config.yaml
n_layer: 14
d_expert: 192
d_shared_expert: 0
activation: "squared_relu"
n_empty_slots: 32
balance_loss: 0.000298
router_z_loss: 0.001
init_std_router: 0.0096
vocab_size: 6066
norm: "rmsnorm"
train_tokens: 780600000
steps: 2978
Below are experts of layer 5 (counted from 0) of a mixture-of-experts language model. Rows are named router (the router's row for the expert), up (a neuron's input weights, with its number) and show model dimensions 0-159. Each number is 50 + 12 x the weight over its row's rms, rounded and kept within 0 to 99.
Before each expert's rows: a language model's description of what the expert responds to. This comes from a sample of Wikipedia text that the model never trained on.

# expert 44
What it handles: Structural tokens such as == section heading openers, See also, line breaks, and pipes in table rows, such as ==C, ===Democrats and KO cells.
router:59 60 52 50 42 45 51 64 28 55 57 40 47 51 39 42 56 57 36 56 40 76 39 54 48 44 64 55 24 44 67 55 17 45 40 62 43 56 62 40 53 54 53 72 49 60 31 35 56 47 38 56 20 50 36 63 33 44 51 36 43 65 63 36 55 57 53 36 61 39 46 43 64 38 68 34 58 38 44 39 29 60 43 49 57 58 36 55 60 57 32 55 40 41 42 72 64 58 56 40 54 40 43 45 35 60 69 51 44 46 80 44 47 48 52 38 42 39 39 47 42 56 39 68 39 24 49 27 32 50 56 50 65 57 43 39 58 37 29 71 40 54 46 33 30 65 47 67 42 60 55 40 56 46 37 27 32 53 35 38
up0:82 57 72 37 47 67 57 49 38 36 71 57 67 34 33 61 56 71 54 48 33 38 36 60 36 82 71 74 70 22 53 62 43 39 58 45 46 49 50 48 52 41 42 65 48 46 33 63 50 57 24 35 44 61 47 56 54 58 68 39 53 49 48 55 44 46 52 50 54 70 53 58 58 49 37 32 61 50 76 35 70 36 58 41 60 61 43 28 70 48 50 36 50 43 34 35 53 27 41 56 61 30 48 46 56 71 36 43 31 44 65 46 61 33 44 45 36 53 59 44 66 59 51 55 39 52 51 54 36 68 50 61 32 50 61 60 49 51 43 41 62 49 53 57 53 47 45 58 42 53 33 57 44 42 32 29 53 42 56 53
up1:44 45 47 43 65 40 51 41 66 42 45 40 63 50 47 41 54 48 64 56 56 54 60 45 36 42 89 49 52 35 36 53 51 33 38 51 41 28 59 73 43 56 35 49 26 71 39 17 54 43 66 57 26 64 70 52 39 54 61 44 64 49 39 51 70 50 51 37 37 59 46 31 37 43 38 47 56 38 44 44 55 58 31 25 55 62 40 61 65 37 66 58 53 61 32 35 61 61 53 36 50 64 53 49 44 50 61 70 51 37 50 40 50 63 57 48 64 64 39 37 45 67 52 36 51 54 68 28 36 54 61 36 41 48 47 26 39 58 57 48 53 52 39 56 40 42 24 66 45 54 43 30 62 55 67 40 34 43 64 63
up2:69 35 35 32 55 32 57 45 40 40 43 46 44 57 79 50 28 41 26 59 52 49 55 46 29 29 59 50 35 71 63 37 26 45 54 49 41 47 40 54 35 44 51 45 42 42 44 36 48 57 52 46 55 33 41 35 57 54 57 51 63 58 43 50 59 16 51 38 55 62 60 68 55 46 43 46 47 30 73 48 45 31 58 62 66 63 40 47 67 68 48 59 35 39 18 63 50 58 63 28 53 51 62 52 55 71 40 55 60 41 57 52 53 61 68 53 37 44 64 46 53 43 31 58 69 49 53 35 46 39 28 49 55 51 48 34 27 55 50 42 23 43 30 60 35 51 62 48 61 60 59 36 45 48 37 53 42 36 62 50
up3:64 49 52 32 48 52 28 45 40 72 45 38 48 35 40 42 55 57 63 50 57 53 59 48 38 30 46 49 58 48 52 37 52 52 54 57 42 71 57 55 59 33 62 49 54 55 51 41 41 61 53 76 60 49 22 46 37 58 52 45 55 48 50 56 76 54 39 47 56 63 37 39 59 57 42 57 29 28 76 41 65 50 57 54 49 56 47 43 26 61 56 61 47 84 51 50 63 53 56 55 51 62 37 48 60 42 39 57 14 89 59 68 46 42 36 51 56 61 36 52 50 68 31 37 50 70 48 65 35 61 48 43 42 30 52 51 42 72 69 50 58 76 68 41 45 39 66 47 46 49 72 54 64 37 51 58 46 47 61 41
up4:48 55 49 44 66 57 76 61 47 74 50 52 58 40 38 29 62 53 68 34 43 65 73 71 38 35 38 51 44 32 62 48 50 31 53 42 50 38 55 72 40 40 63 73 61 50 40 50 51 45 50 43 44 47 45 53 40 38 33 55 42 61 49 45 55 36 85 30 53 42 67 51 52 51 57 46 61 39 49 32 40 56 31 54 51 53 50 33 57 56 51 42 49 58 19 54 51 42 70 49 44 71 65 68 48 44 53 27 68 47 49 63 57 64 52 42 60 52 62 67 43 54 37 35 75 47 42 12 36 33 39 39 62 41 43 44 43 58 53 50 45 76 52 46 58 68 60 40 51 48 51 44 54 63 35 40 69 54 47 45
up5:53 47 43 73 31 42 38 55 42 47 49 50 65 36 44 42 35 49 42 40 53 63 56 65 55 62 74 57 42 47 44 71 40 43 57 44 71 40 38 39 60 59 39 68 50 60 45 46 29 43 52 37 56 69 54 45 71 49 49 68 13 43 66 74 62 79 50 63 64 68 59 54 76 52 52 56 53 49 55 39 33 33 41 42 42 47 31 27 55 63 34 65 63 54 54 45 50 45 31 51 41 64 40 58 44 49 45 38 26 46 52 48 46 62 58 53 50 66 67 34 52 47 40 49 55 58 62 48 36 35 64 58 61 43 29 27 57 50 55 57 55 32 42 43 49 38 79 46 37 41 55 32 37 52 60 49 54 35 65 62
up6:55 53 54 39 62 48 59 49 58 25 65 44 49 37 34 70 75 49 39 55 43 65 51 67 35 47 75 49 18 55 70 55 38 45 30 68 58 68 56 44 35 46 57 59 37 65 62 68 61 47 51 63 59 54 45 58 49 55 51 41 46 37 40 41 36 70 48 44 65 53 62 55 33 49 68 54 39 42 42 42 61 59 44 46 38 67 44 51 62 30 35 48 38 61 40 38 52 61 46 43 36 56 85 65 49 36 62 31 60 33 56 51 51 63 47 36 37 65 55 59 48 10 52 62 52 61 46 45 29 45 34 38 71 45 52 73 50 26 45 42 41 46 39 32 31 45 55 47 60 49 51 44 60 52 41 48 50 56 56 52
up7:44 43 61 61 50 51 46 64 74 57 69 51 39 40 60 41 53 42 51 60 61 39 53 53 58 33 47 53 50 76 41 50 28 62 60 33 59 57 52 43 41 37 55 58 43 47 46 38 37 55 71 53 53 41 39 36 52 42 50 36 59 59 57 27 35 31 57 37 40 45 50 70 44 44 77 69 54 46 35 58 30 49 52 66 43 70 21 46 63 58 56 64 57 63 63 48 48 58 34 51 51 54 37 39 63 53 58 59 59 31 44 73 67 36 69 41 46 37 41 50 59 39 56 46 47 55 56 45 59 44 61 46 26 36 43 71 52 54 55 59 38 48 57 55 40 48 55 44 80 42 16 33 43 19 44 33 74 51 51 35
up8:38 52 57 42 46 42 47 55 49 57 51 47 25 34 44 63 47 72 38 31 63 50 44 38 62 61 57 54 47 34 79 46 48 58 38 70 48 58 52 34 61 60 58 93 61 38 56 56 52 40 62 48 42 70 63 48 39 43 61 32 33 58 29 46 41 54 57 45 58 64 53 36 39 52 46 45 35 37 56 43 48 47 40 21 38 44 61 39 42 41 76 55 40 50 49 60 59 56 52 40 45 54 52 76 73 38 62 49 65 28 60 53 48 46 58 34 54 65 42 34 54 32 62 61 58 64 42 58 28 49 67 36 54 82 65 42 48 62 44 62 64 27 40 48 35 42 45 40 67 48 53 61 51 41 50 54 51 69 39 52